Experts of a small language model.
Size: width 192, 21.3M parameters.
Experts: 32 experts in each of 13 layers, 64 ReGLU neurons an expert, 4 picks a token, a sigmoid router.
Training: a variant of Muon for the experts, 4078 steps.
Below are experts of layer 10 (counted from 0) of a mixture-of-experts language model. Rows are named router (the router's row for the expert), gate (a neuron's input weights, with its number), up (a neuron's input weights, with its number), down (a neuron's output weights, with its number) and show model dimensions 0-191. Each number is 128 + 32 x the weight over its row's rms, rounded and kept within 0 to 255. Numbers have three digits each.
After each expert's rows: "gets" lists some tokens that make up at least twice as much of what it gets as of all text. This comes from a sample of Wikipedia text that the model never trained on. Tokens count by the router's weight.

# expert 6
router:158103070123141077153161128110104162160134104129159059190162095127170178107174174114121152152114122162062156172123156129113107088143152125120081119124081115144139119151115103105204116128082096105110129065123156111117160135194121163117116092110148173157113129131049098127113110121134109125179112139107109106093055103158148100142115145065186142145181155092158114116124141047192152094146137210114150118123156188144116087126164050092205103138100112059126175115091054139096144176126096150124126110109129116160139131134119109090109117142128128131126089111166097141083180143119164103
gate0:105103150082134111157149158171081167184128140127102112187217075134097108090144124073118090112149124106138108167138167138121158119096117094101087160132069112142151131179138139120152155109131148109103148090083139079115126092128173148145046118110141119128135081145105088093184128180188110147067119186098166135104077116161122135162180148091091140133146110103161112179151098101105163113112104166154141169066125154161120125055161142079107100109123064151148143120061109092170116173097083071111139164137117128165150193081176095125112131162181169112144101079110128143160149176103164126
up0:156130101158111137111130119070177159094095053165087143102051113123144133110114170132124117129144139127183158097172148113138125138112109169079170174101120113090155121151130164148113083088143093138122071116103091179174101135106069089138101197128171122144082060082186079141109145124066119088137126127158118097058137105131171056147142141158131110155172078136124113146128112125155099147147125067171160112153131138157100083090119131160124144131100166101122122117086135180097139117160115141142141169157121071089102079097104143176157125165169133099065151152144174079087153206107118203
down0:127170100109147150233131097150107092142163087172117175137147108117225118130116113134148182114150163174124202100066108142141101107125142179109157080132081121133057132072121183140147128147127077141143117175111111147128129140053102147151174103136129122147133107111077194201080144139132099104096174134104155146035118100173125153104119190168162139150129080093131131094112117090111118111168130137114143094147079160102076108119100161104194113129188096094186125142160106133156153140130132107130111212112142159075143088097098120089122121091142129093140127143129162107112143158143122114
gate1:133107090116137099090161122161087157101133060098089147118061130169150165059159119123129145123121102131127134162134117143120152125108131149121115165124075140099129135126168092144152124155132142072119101105083128095130158141107100140081188157167170145142148173061068074097164190136143131099123122139122116140251116113135125153165131152092146110084083127154154163098107199116139113084158122155168131137152152171159119115153185151149138162148127148160080147062109117101141077147052081178144118118085124132111104192107145079113119130102193118235100114160115098108113170113158076101
up1:161118120124142166157176153150148086093120097173101140098200081130107102085176131136124123182114130152076165157142118113165103115138105107129178130152122066159155091139108117148121169126195120149087069098151118179104164133105134180123113097155138146139163091154199156111128129131120163121086125158172130139140181187195160097062118115164188122159171063086105096130082179121104118156166092140119122094108129116147098153109055131168158078105155195094124118142143132166141106057156128147144103140178152117114087170138180178120096075169189075120129149163136131115106111057134102123
down1:091115144154079130102110083120135151089161164146094096133098124102115123185103112200133207089042110162129156164131113120168126113154109135079104108093087162126112131148181141131119137162192167177137116130080196147172174117136111133124138115130174157143121078142107116165141078116175093121113107148127115154147036189117117137117164068116186098140198092109110130103120101130102155121086167102085099126074114100099145099115165105124167068136110143099058140184160127138120068093102166139060131121163177123160141176169124118121153098148123159146146153119082132107109161180141195153
gets: " |", " ", " |\n", "|", " O", " ("

# expert 1
router:148076103094084135108116108093082124109115151105157135152137171059135116092139196169089112102110127121100118137118126165110143148158108184105083180120107123129145120130106102134255139174093123128140115137130102160075121067065126147122089145147221137100127155155158140093099096106138145154147154102071120121141062122193118139118138140090155120160149126087031127102143163137138149121136093139123122179102107110096121107103162120133129093149105153146176149104161097111091171121160096104107127118089153088162140124156157082163091114142189117095098095144131090108124120122122111099
gate3:125124094156122095100128164181192085150123128175116090154112163135148117101159106104101168166153128142112129172125116105079105147123187134135142178101129133066134148197045084102149097132141111094219165147127142168124137141116126180136091110124200204088106162137063140144123089085141159150106151146135088164088173148119115180135152096083104098092093150114126119144087116122136190173112111109107125129150135171129139132142123171144102107109131080081168154134138147067175092140060090072199130108197115131146115118111162095141103104102089121085110068154157204156122130162148090135
up3:145119118130087116125191095155072131154114163154092134150141095101192092120167135139094122155180173128141148112124105120152151080156108132138136099141154102157134147096151175196171166130054156137083164177159126070091137058085113095113179127166108141090150127135139135196053139117154091203170123099095149111131065120071076126108108146173115099141123129143186129131112160119105090098088128084153112101105113114137073152124160103137121175100105113112136086111109152180105133103184106161117185082069130134096127113089153160134118162080154113229129141197083098168133108119112110145
down3:176161179135152140193133153064088069107108169131141103115144124161113114088093152188180152145133138155127139172099173150144127144134087115128131119102083143113108091158131126120143111074143099095151091129142099095138157123175129158114088126112055123129134146134154097106077142140090158137168173104102125059150046120144152180134146127097152106115080130097132198109092088155121087137164215153186154145170085070137142087135089138169130112093085124178058100130114187104087141184099175132087087104192176078103134122084150124126118112100178134152140084146145106129192145122133165131
gate4:118121168173090126136090110135147152169157093110147165123143130131076134128101096130164119111115080161167072110153156147139096100140149149109130161101148157082132153162135087181154104134177139092125160120139174048161158174153079132091081108113121116127121122139153194065118038077071129131134087117161108092100092102126111174073142124132102067145116166047090125075128076149085077137100130184125093112101153086143104087100127134094091187118141158137134193100095142133150162153159154130125074113096118169159112079066134112143114113094134128102139096131190209153142096182150088124
up4:144130120166147097172159110070104160099079134128136114116099133135182093091156193125095119155171115101088127151155173107041140142037104132132085115107128108095098174146126089094189135125162115198180108124115157118101102131145137121124135116140199144136153164140128161206163163138108124142082164131083139104093140144102106134134074144083137097074111102141140150126105138153138049127107140085115127144096172178148142128106125128143189125176118120107147148143151206200145104102133162151134134076066117144076123091166191206103132092135167174132183116136097080119170149161100147142
down4:116158077124166094078053092073144055074067141107138157130136162147135127096135172151149156121101095164183154188110136164119130155142135149072174144129157129084153142133145142220068192117164140176135094111168158119110101147073110125129107060141120126178162148120124105162122111138095139131052168138073087144123116135127122155236167148158104136149127202156162109129144167161147136110161123140102124108061095112086133138129132108066160104122151114115086175079150127157074126142138115188133111136079111165096190121165110130120109148098117146154143188136133115154111122150116093142
gets: " ", " |", ")", "0", "1", "|"

# expert 28
router:133086112175116107147157098133046134114129073173139104123136103143136166089145119109142136158106132178073087164136166121087126126139180169079139109103075201111103127159147083084150090193078058090070132082134117143123170101128177168119081159147173098134099162150137184126146130132060109140156109143091126124101065139121114133134104099111069143172120116088060113172108161126113148080110082108166072139098148131099160072110157145056155087153154113116141146098143122145136144129120157097116095102105142070169079171159152089152116079153106092161138185098165147142127132079099088165
gate0:163124093118200143128096131105131108161105107170130150049120162200106167045119092085108111105136089120106178128061078068126151142150166187167111091174125144162081094143159145156142147172086136050134194145126134098192121101111103203119127152131114154156161109099171110148115093134103150122120132155096165150111094061178077153132137087107066110105148129106065122126111097084112146186140135148111112146201117113119161139114141123075180087181159114132123115132124115147146187156129156130135154157135124151111130130163109119127065074092121133109109115087110072098176131093127091160
up0:124080199156158118143108151098122132113143173115138143174158105088110074130155194139123165125125147136135163154139122159134176184080127171130114212153113109112112137161074187099120146100153101100117140131128158125066090143173172099162134099110119103140185116180121105094110144112123161109155191106144147153157144209185156195131072218160198151103155096153200181098115114195120129162054086091169112150126160173164114132151085146124113107096147113129127169116089151136131126133142125110095111109135136097121099128132163179103141167120162178123179150183087097138128114143177129116
down0:134164061115170117148155143149115175099118129149155185137123128111125139123140186177149160100191148109078149095135118154120159188123198092175075134142131165142116094158114147095172125174089048170143133164148136082220133186148099094142202117135153147103106133119178057099099099111152105159172164121129169099144047093117110148097109131037118111119109107090160131142118113156137122093132103101158165116117137135156141138188100127092122169091146121091118156112124136115161128086127165098126174098121048100145112095170150133162112126203168127173118106076119127177099137158141159102
gate1:061083158155220068143123162196088189115148093147140103152099166109082124129092189204172152174141173092114069110161132135123109188098114151090140073141100161162139153158103143166114130095086171149174128112145146147122098106136121098115111100134158166121133119127086127092096096153125101120145133167142218141072064156097122142108108127102101129145086045154054058160065132123144151083144130114105122148096141124131092133121161139151131160153118131112119092120152168070096128061158134118138114113113075159148116173150147135143089117163169160156162123099143174170142138128121104157
up1:127102148147123072164100104079140114145158149158104112079063130154150139105131133114116220121131141143149134115077112134213101165131123139142149229128070134130051130090116171142116142105126129153093115101123057103116086108100171139096131138155119148097138192098144108130163189181119067160126131151230175132143113110123147156083153136151086113142134157119100079155162098147129157132149101143073120183128105142179103118138062200160148194116088150121081132189126103106091162077143136140122124114098146161125173151130126152098170124129146149150138142128194171140098164105158167107
down1:039124208120158155175083142137145132090090106113137166146130128075161180165120162112094101155150143105149130032184121150110114154121121117145135107118129161105158135102101088119149112112086100108118132108112097213119084155177121110175139134075088118159126113151075097152124173105089097093148113127140152159113054120149061109140082088082079094136097184140096177165187130105130146082167146098146078126068054111112114136110138127139148131140185166108142100108135068160176125075109162102079130110136159162132154153158119047158104145116153140182121104087095123112135148123112131096
gets: " an", "-", " E", " ex", " un", "r"

# expert 10
router:175105131110158127135154128121108159114091127127120086115118101129149156120150128134150094202136135134164148150114161164102091172139136124142096109118087143144096161185060094137204070171089129157125077140144133062157142109199099122078128104123197111056149158136107119073089155122035094158104115153097192125137062168141118137114137154113132099145135124081077155122149160164167166120134148174173097161073181140108093166097119161118142115146095139145158099093098126100143207122106168115067122091092171087184159127155088141152129123155173086138119070139139129106142136132178196129
gate0:080133161134101102132064113141138114160107159113108094151121135166146121175111115176166151127129145152129149088120199086146133125143178122076117166114135078092141128174147105132137154123107077159213055206112140071143132123140153152129194129129109172115170121108202156061128142169125126165187139108139161075123088100106069091116150126149099097181121126077135133103133136177156159121164168114129123143203134133198111103114084106129125099081147098184121149143090124114131122125097045103043098125131119130135188105151125129125099050116150110128112129158127065052135132119106130143
up0:136113142129143149126074159104135183136086102082100075119156126142135131096057115100169107162171118182149138122181148132128143152154079089135182091168131118108123129208099155132106177152080142140136155141155143151132150139110225097127158137119102165121112134105157160130102191100158116118125146130191187111125040160110106071122098083145098099153101129134105099132114133147136106121145120166117147152179103093165110157165103155142106097095120119119197167044102144063147066142176117078121127145141122150131159116180074146136137144070100119081182148115151035136199109111129149142
down0:144187206190157190107088131106106208139136115133162146173065184129135154110111120159111090145113156063125130143103140180110152129121136085177128124160134132194152172191147120089130162168077113144139148149152117139089160108120153121145120140127125074187129189166116159129061157154104156143134093142128123120202026125112138102175151064138122106089096185061159143140103138111098137142153131141141170127150111167125145126100144145229142169112131140136148129166135119064103198118142135164144175081144158092113079124146168112145153110108079110153106132136106133116148103088128129106
gate1:160079104147102200152101139118148067110155178116116138067148078141083150116117170131182174134091195100180062140102108089129128080150163105070129114176101101143094148151113107118181087142141071127148086111143120123214095146119098149083130094080146081177149125083126153135166148142047112132151149142096108137123099167127103147123137157093088132142153170127095204131138121157123100149097061144115131111146118107164128147151134142163127155146100152158035168127092190066141154048090098119100144144158136135113164125130107134133173177152120175121105117145125186163111149114124091100
up1:163130056067150138093136142126125191084131105087096136123085112147137128163123141123127112171102168173085149169115127130147052115116110142138097062110090171155176131118179160048122128136138075195110174139151140135168155093183127134120100092037109132082123167117099111174177097086134124207115157073098156147180169145193095119154135155129102188135116135146176113111137095132111155102103063138124125081129111129144109126142089145169145123128101130101138093194104134075126087134127107108168119137173132120135133129091161131157089164161180131123071188082138185121092138138176090114
down1:127105146121143073091102160167122111101169093134069064116191120096198115172101135117145183132151122161121139100166148127098146179116132114166152130144156131118094126180134082153171058080103111141121115117134145115188124075159109088178105150104127154067143183097100135136072128104100175167138119201087132095160193133074142092122044100100089172115174106152160158154137099155111060124172109142165165143093147138132147152127095127095121105114164109100126125167051128137186137184129149109080142082101167135105090154174127073144125139096151130136186171134115126121175127122148187133
gets: " |\n", "%", ".\n\n", " (", "\n", "|"

# expert 23
router:151101125079107097153110060156144135068090167102162144128160115110132118111176099164144076177111110162141109149150137127129074113115139134109135072168113150151125148155110077126194075178148107089087151156127071126114139089090104158166124042125118183122098176139124131130139036141111110104147139120100139133100088129135150169158104098086109071187139158130113117138116170089196153078080085184159104170125160117138143100111160120101164096144091179095093135135111160115063150160191091107102084071152126112165118137118043090120065095110086137155112133153105133073141142105119168127
gate0:149136052085063061077135068156130134122130161135110117135102090147114133081147067138113108115131157166159107105175140127166154130142135092187131095183113122102115137199145194160135156132104153145117145129191143110080150158116168131081122102115152155148139164097113053120070147140179127134134116167157148096074088129115129115099058170121113126107133102113087110101145193107085177146053143201138144124163083186129051124164139128067143154150136084127134105171151146111101054067157129157146110126185110169148086132118144096115140094096133131142158118085129170177152131120153141125
up0:145109112080093152128143133054067116154092211107113116085101083169130123126170152134158113147118089082101138180127173065126142124171122174071088157149100105096176115043182120039102107101073137117139113151137131081132174114114127159158114145169113189113163107070086153160179065138113194156116161108148126154075127108097104189104185093095118127120127121150122199136094130167157174123117154194141138146117118131163130110137098166151103107150180153131121099152157083121141121078096108112123140198110122183120134132096130099103150120118130134182135141090128163138139090142123067133
down0:065167148123093152192151118105147120175123055191131054094117096133102148071088142159141142105170148189033110143156095129110111111151139147153117084107135087100157103174124125094157158113098145171133096118158102126160116134151145066124170116124085064099075148124183143139140095145127126130100158183100169164136141144181071211094082108186091163075131124121153155163136115111088103103184140144175090130137136143164078171149147080160138110120133119099107087129126119112127160183129169071156123158122159127181155105128136136159131116161105089145176063139126112156153124139144106059
gate1:110122134101118052089162118139104132115107116132126125170157128136156109089170158095142122170178179141157133118151202137147146089125110116172111148123102149157106080135176176134166131153126158142151150081175093136077178094086155091115141072146113127118083151175063099134138114081133151110118152180083104137100091148113133114131096126131132133191082066122140124067096127043178125142131135054143091163137126132126074059131145115117142064125148122183132170165116154088077098168117135110152052211102108103100121109178100131118129103082085109127152064153157160168184152085109148134
up1:192155122128174100132175137162128097131136129142124171168130102160167112111180089217135145179097225067132132078121120100091149160125118130198085109099098151164148105134141124115117141188123106160103136168123118164122133106072145160095128072098096134127112159183093094110144120089115140122207157142102173152082107134149184156147064080128103133128108124113127125164101143126099171128102157104098181178125176152111084165096095165099137090169162128138115133133126088104136114125174064123147086139103070129102110126163135083117112133106191109174074181113133102160199071084142150144
down1:102231139119071103134096169129060146174122087139165110133162116169097115130163082098145117131114104124098154190107170114148124093162096121140164126126155143058106118140192047159117181134127085125104105101162128103127172133135123120128075210103145148147057121129188165169158100155098078173064073116087048098117118155145084110152136129132136119157142136141073116144121144116105178105142145091072110129143151180141126156153160119134191141183103117142169128086130073138153168123120147092116118083148130180083150132136164112165151172106134100118152134101131100101136122137199160177
gets: " |", " by", ":", "-", "|", " with"

# expert 9
router:128109090115082138142177101127130124125074148177153173148166118134165127045164176157096106191126135190179146178094151139121104167179132144080108138086091133092137109155097090131156063128151065094100151100109114149109171139133131125130177125163109162136124147140128130064130097140072145083133124160153127151128070163160129146189074182121097127119164216105117146139199180075135160118122113118137085157105127076120105171133164123086134143143105188113150065122067112120146114153136112162067114113122138152120079110134112089140073097163172165172083134120154121093157208126141105128
gate0:131122125178113152173116116118136098062164134135156130116162182110148145142110135122101153090109102062150098155072187113122104124116113105156129152115084136110114075066128176091108144109087167143180123106100212121083153146151207131117158123137145099126121162179114090066135135152114109062190146172137143123111163161139102122178102128087164177145138091137143071133113160181120118137186130138132142100097094124124170088121111150125099132087059070180123160119097120123125096186119161095211146136059074076113084124076116143088097208164119132123108136124110174115177117108137167122
up0:092114086127113182112100103143126131068114167158086170110132138088153177154141102081097122140147122117165098150064205062133087140167087147128132150071093115072110094068138140107130135149142136122165096115138112112157127126162201141114182121111155149106115179178110132079117122093042164098110183139100144187090120176145084125205086143109106130134087152061130081115161117142162134158120184144136114139057115112166139117111128132091121104110120100156112122080106154105195107142117092129149129130057087095142126135150106136196069075179089119090109147167150178135148097151156129117
down0:127151186186093167121152175098158093119160084167089160161103110110176101108076180145101152127159137146112087122167076147097179121145124131130135146120195081115135156079125116095113142072128121147151089124104154093153128148146156058122125120168146123121111148126166031104133138106152124137128096143167100150143229050123171142044134119134158131105134105136121096119155095142117087107138096092104113141119133152172117139166141124112125165108114148129174103105103188124137136081093118058234140121115145141133119074076138152097146147099184162105144125052049134166159131120167131129
gate1:161151083157144136063147117086139075119193154168175133138138076120102108117120138156159135112141128094169097138087149136103116181167067140121155105111079146085128155153069079146106057112147118127159164212154110110088086155051124115137154104121093100173061124092111118099082157126134154080141127094190116150103064124154115118113089125110159141090092121089130136154132139145173137085126139084112110097141137110131157200124119173089123124143141137172087143145107150121062133183113123187147042172104108191111129082151128131134127168195091148141125156158140168171148174075128092134
up1:095105094122159165093159163163173074099154148140164104096139109147156138144136144115117148160112161087109116151144079107092177171147105128118067097116154094127125118138113050188161111121147100105130168157146047154039171156097167133160170087123126148154119148106135144112063155166131088197202140124136085105183086152147139104157119178120129105139160088178121129136111116137163086063142128081096135175160053140152150111194143120129124139103152150135158150113153111162116072196138106129121127152131096175133110091090124141163122123153112169135113101116120163135214217140127183128
down1:107167135129136086137079137120145157133103091060140184085125141078118150201166101051107130103089118150133103133138148167134223147083105161121102086192160164124097082113121169164108163168143094116143094089121114094156126113084126172088109167144134142126099154111138160117114096179143096078097160127142119119091169054092192156102115098132164087117134094148160116128183080136155078151138082155115171119091113161158123143146119104147105124070125154084113154146155097117110121131086112109119114095204156072127124071139114128091179139098149002156132125160142155121107134114117102160
gets: ".\n\n", "\n", " \"", ".\n", ".", ")\n"

# expert 7
router:183102109118113146166126097141134157068092109134150134140187124159103118099141125118165091166118143123153107126145110156074103148117106153069111129114125151150132128132082040086209113186120147111065173077108127124110158106133127221125150102141110180153091177153133111154113097108074107112171108143083105132084085160159099151167097116067178127126171151126131142152153153078151129062093136111116133117062148077091145111122175130102124115135150098107111136117074148142048189156147131134105103051070193101189157153177113126145121143133112120127094154148117182119103177192100131145
gate0:154077075129158049097129128101146158059088145104130149121167097188111120075111111117151112101189090131174175113117094159137159154157212100098170132131152150149073187085119125139147151107078156127119172132175094128113136143122125101158173183140142131106091172057154115172076119110097145169147109120141161125141116156138079150102097108121114116121142163143189164163147127110117154099128128182166087176088103140164126086086125095177088132103102118080121118074086143157064162127203147121124079173105176136124146135142106159087124084138134111084099123117178153191071106108097087123
up0:110046120134146116131087124139119113075061162152127168102154125101084158141112133130147112116168113098149147112162135157103188141115176131086131116134139130141150153076071146104139069101126152099104184164178135153154139127087191114145154152131140166108090127062129084121079132121089152181104172166106144115132151213140080153064099102117115063112146143132148158157097134116135151106132120230145096164097074133173132087069114118135092149125140125106108060094119117197081167154142116139104105160122201176117176093135104129126149089155123135090109116101165113213101083132140124080
down0:082138130133122170102154129154096108088188116143137151143123086147117101147095133129151139156111172123075098048150143147140136127155129105162123159135129127065109135140132093129112165148124146171191150081124114117165098145187163134148106116051135099126202106151092156161146090132195109081161134128132124163171174098129152113147174154172118153124121089101162126143082105110092087160068134197100213120125189136096201128114127123157148063151168100198110089116104148167180119137077166143111123108075069121096079101095110122119128146097167136182215141119085105105151149091105156131
gate1:122098158129142125111123151146037145099103190096130104154109131133186160223153134091109164115208097064086113116115142123119126112095096119141122099097168169152177118112117156112131167071145185096168155108164162141120088190130157098098108079140178158125160117200127176104120170115136125163106138159115137123141032066109136107128078164107108050139181084095116159138120157121166106101178141115104141122104079110090117097162133134119124141111134133157118169129119133148134199154180105137121137088088093125113122120109146180108151153139164203170101075119129131159096101090117068149
up1:198104152147138114079143153094088121140112160102139064153097166132182130192115151105131196142169152063143096138134151130134139135130102128105132147119174175143092148158123075143094180119105161073147112104089158090124114147127160031066108103080165121120123156204162147144078151102118119159129155076124131086098083164099125135176081202135129080086194137119169080105159152123158136179140108123106148166119110128069164119187149127113096137117135124162114142148109168154219180169142116114112106066083105117085145181091127146132136105142109170163122143139122171112077135103123121120
down1:142132141136129191169108134118144104078144118101094168140106177155137124101146102153146096182201174179146139122175157093065113141126052109141138149147158129163200132104146118113136111128136078127104124104096136141088139144112166151114122183134136112123149146128080131134134138105121130158086091078163081108135094153124124126177123175129122131120128121123149122146126135116118189112111151174116131117183123137156033149120167144116098124091193113161132177142155091151144067193097131039082076158142149104068221131193104133092149154114058054161151146114121151152122104136176155201
gets: "-", ".", " the", " |", "\n", ":"

# expert 29
router:150146123152152154146149122102133134118092118187119141126122133106167080138103134138114091152061118156097120114099158170138076095174122132069117113127106161128133131126130048157255120143138086088059080110079120139083140093083149150123124097128144153126090182110133094144116158123142085102179199155143069104121018147175096126158115099093124128123128128162119090133093115132169147165136101162145153097104086083128115145119117118048116119146135196111078144133097109089112132095112130110102118077100151107143150088137094115132071112139175075184175101155164080131156113170139118147
gate0:142108157121139134108138140133161130119175119121112116153172126070113137160185113125101130168130121116181148121132113088144171116163171175169143167087102093164145071139131104143105197117102157118117107135112073135149180106119177084128097053121162086185108133136160147069113088179137090159132106121124191059152079137154184104116127153069131156205122145140064076190083179139151094161140093158131177156104097159122161117147145168120184150161090188144116127083128123162150160160150092139158111123112116130127129100148095127123094114062181084138091099142072123118178122153050181134
up0:131171130122091191097120154096104197162089081087083140145086138143132115150089092134146119095130184159137163128080210146152178128116077121148168127166173143129113208118146128129183167140164107148116161087144202141084093201113100147147133187097137140117152144132116148169145123073098150101089139166116132176074131127109133132109168138177120104058138127142159159110182074160119146143138172084154072135200119163087116148128118124117088061119142128145115151144129089112082124131125181118074102150154176152159125173130142125125177148122074205108147128114108136155087090131150077172
down0:130098055134081093084112182118151146171148184161135121183118188126100141174138130096127112120158123131103159122141151120165105161166084204176122106152122152165142153149148166150130111128105114126128153107152065132098146100089063112119102177165176103140179101115146147130126081160175175129154140162131072232146187115106122178149106115118054076109087119165140179154111145144184142065145138099121131115141154134137131129081097108152101117078125104073109149139156074159121127153184122093092104061119149129123113091113124128123206124127131157154098095149195059096132143101170134164
gate1:116130100105124097129102105114173142139115100153077206148088172137105121160060124136103111070115100111120046111095159155093135153151084096125151184160155118210107129082129089155178099153108079166104123132083115100126146082117092133094154137067125114182106075125151101119118084152140106177145131142109108105138086117100124135116133121117134161121140084151106182084125170170141196198118121144068113117111094118131192086189156163114136111177083090137130111133127186181142103078177127132083163130135081156105139216161135069132166143095156079142116138135145177163081163126106135130
up1:152160112104161117162132077127151140136103150155129162119134102136124084140205067089129126083139100151156165122156196158116156120085129189141132081188118095140094156124123082112176116109139173096159144145177141189074153089061192171089114128117173151145152122162098179160155088083146117123115128135120102155092157094178103110104147075132112111132115080127106188157155148087162133163120122184184193140132138130164160165120143106071185138061109146105142178146160134103152141129097111159125133153166098131170208144131058123136165096089108136115090146209160170155120102101138121162
down1:104158127136113140146124170099151111127139043092135140104084145148127120137135157145171095093037144121146150122148107053184142157156150100103111122111132141112145183036165076100108129135169159161185156157106123176130133134198146096103100104122102138144155187152139104063114185175160161157168167112112072135082171131111168158105067147101114144151143150206134138136088116122141118127122136190143098159120093145145132161100130136095119114088150143189147173149053114092154123071135161098108163101149212097090143172141120122148141156121060148104110108175103119127178127138080162151
gets: " (", "\n\n", "==", "19", "20", " |\n"

# expert 11
router:135088111112163101162127099124110155079133188137159121149114146110147112117187112153107124157136144144129152148135119126102131152120131062112122085119103110145068128181135060138255101183124073130112116089171088095106175100137148156104127125152137137103096114116161150120119124116127095128078173168068156138071033143195122096112125186116148096156146135152170176138151132109135139160152067140173115079099134157086094094153136150094161063127129134102078157099147142100125166179108087122118124133150143099130149132145138041205111076095184108114097076173151095130109175132142138147
gate3:182094108131105110083135100190104112167057126103097147166080124094137153178147083130130146109146086139133197112086136126144083155124131105149092093090134105095121157072103163130119163184162113081096193127143124120156131075129121138130085144106142129111120135125140096107089176125155109082086182124101115111170117093119158170091100147144106166152203124175099140130156123140040105104143090128110119130151110031118104128155138194149128078129146097064180084126061130142099145120128161164122076102098096113165103092088152092165110043159137138103144103099088088144101134147143105058
up3:138131152119086118202109164075141123092099086104099128129112134109119108136088107170128165200106128113212100138136146102121161153109120150164141127066108114138127077110119121173055133062102164109112091111159096142114172176099115146189137157168132093171187141133120150134091097148124131109155109133086149147106116097123076175162143141117154129120111168099118100079146168121160135173134083099153136074107206161105136147166131141059072116148135163183099088062189099108122116148135085117195183089121097165169140117158105138138143191150095128162114157135128165146154080129132078215
down3:146080136114133148079157154097162139131095110165073177169133137098116128153144123149099114166160178117078125112069128149164180137125130116086099088146133099075084074112104172141133138215137160094131139096076158112159126123076094113129058189143106098130147093126140137147134094120140091144061162170129149130068136117177119062131163154160125127060182109096169134129081076062100071099092128107104104085138124142126087084122121122161103152172158144066126120155078173129149150124144146134085101152150113109137064120107150123160101087121168085087192084137128133090105188111187086131
gate4:199123085142150135101111168124109101147150152171083083143141125067155125107144144109104133150128131130141146163088079124144154166117132096103173153120136148080118179084151110131139121101105168091134121066157139142080170097144141144105198088128121159132130070091128109129140134094112161074073180152088080116098112160091151109107230177047117157143102174132099198183169113136105088153098116124095145078163117215087111111117147129076134134123184140152085157117116108099107147133112133182131147169094135146161167137098160118221168102175145158161131091138165100130157137123083155162
up4:102124139182101104154081093070123127152112127150122122201171110098117137131087138125129126153119108086131159100075117119088169116129143182130129086143130087108091134175161174125141157139089100135172140100137095182124060101096097091151155149125164098146110147159113072148200152163188147131128203058150074099161163142159110166111063091101203153183097108125170104152102102161092109149119135101115104150153152130097136167121144083194130133144088095106097142163090147131108115178128136138098127097039113159130156177168092164109132105136142096167070139120074158080079122150071090128
down4:149154135130143140067142110145173141086093151122144108094065139037167143124085098117141126189193184134094144137058108151168162140158145155143078150131079160153074126124141147136149122082114116075087155132098151099140155140110086161098124159074136098150116102166086127119122189150135157118061101160138158204136049045160083173136089126139100128130123199151131124117131155122152152187145122111126169129093178158117079133136115115132121180173173124102119153098133149136164146152154105124169129119092117061125083154083135076162120120172110151113162191139124092171152129133140194109
gets: " ", " |", ".", "0", "1", "2"

# expert 31
router:155123110100127121123117091105154169056088155140202138136131140120146185137184171150124099181111129162109116169092134137072141146099124084087169061087180157153103137184079129120138099192097074094124091113108116143131162105128139182131155114141176159082133131121130135128132122117118089129170140154094177121086078171133144139139111126131159092093135136116104084139172135073165140159121087173138127105130177135114122074152112127079142132148113124090092090103187086136131204146092110139089055137046153089161102106182103085165156073151166110092116118143190123096062184109125162161
gate0:147154134112115095151102152075182125100085120168139122128118089124101178171194123149193170165104116133126130151158097093133082118076094134142135151137161109132085167083114115138147125164114095131099129081139128178068184191108124113196140126043139122095148145219100128078088127185166146102116130138122097108153092107144135139192086151149155153136152108119113086081121103127103073124108114151110086170115121191111042089129030153144073106134125140116102141107135098102122140134107106080117189137142099157156157123136134091171155132125156083158132155120133182115144068055170146125
up0:130121140103108100118104147128105127181141163134118102098149102090157077121080134129093089113110125124152107110124129100168118123136161130150102125093084161077136096143204145103133143100201168070061079116060168133152058075105085114122137170206135121158045080074137049092107157096176162099129133158138122092189147124151077078072185105103148094096126096138155154173112128104096151122106137121128100087123099105122129163097187164127147161167130083087162175113082162141153098138154165104143140181149208124125086137163157160134104133105106134122151081112139112166160139162132119159
down0:109130052147097092090154050126137174128130172192134149123136084114151107178139100111126083149073156152114107125125161109163139116156104131198103208168092108121103156137138141091145178149204140123060089139144120108227079085151127109146144097126100162099108108112165105116109134151167142111131152124084141158172000174092056120140111145100159195138105102137115093136139109122096167120153146148145132144113134127122112125107152088129153058108134106099134146149098123154124179168130120145109115148118171072109104100186140137146150087053107177119119098164135159161124134150100152130
gate1:088142128132092170098140122146151126114163127140124128171142127180169137099151201104072066141114119106128119115071148096133173179097119143160123115142154086148058169163128139128102172142125168148109109118143196138135086140098150096152106086114089109072103092163091116142140096133132195108153139107080174102141049113174160186139152128122149100090073133163090151101091078089157122121104187125129142117151100115123092113123091198120092151146087160205158131097168117151081134115156148083153104189054140068143143123106168074139151116213101135109125145117128095125108143177085149066
up1:180092157116077073134075089154112124074171119141143127155116083125141179160077176151063137111158110063113142162128120116140149063056136111123107125156145107158159099169111188142131139140106134179130121115069224120104131061158072107175107116137113187122141105128120130107147165145117123139112103121096135140167064107211118152122143144109129101113124151130115064130128080112133107170114168096149115095128071160166119149095029148119065130142119148160160142163108070149149088102128142136139135137087120115119138087108155131177146099176049160118134139160148090147149156154048140123
down1:130113146158072145098131168094067125102129082107099091116117134102140107069116132118092080101143160181089067119157182161163132094098136083085149146146147147139159113049115071096082198099088105136105196073152130123134100112110173126093117136100103162029113105106091161164137141097167102112098117146136154172102178112086091124105146126090117148113101055150125080077157086079125148099121108142115122110124128141107187110056150125114151104083193121079124186134157123131120150091127162050158082131099079108116143119119120086121090140154148101072183110136185131125117120111117136129
gets: ",", "s", "ed", "es", "),", ";"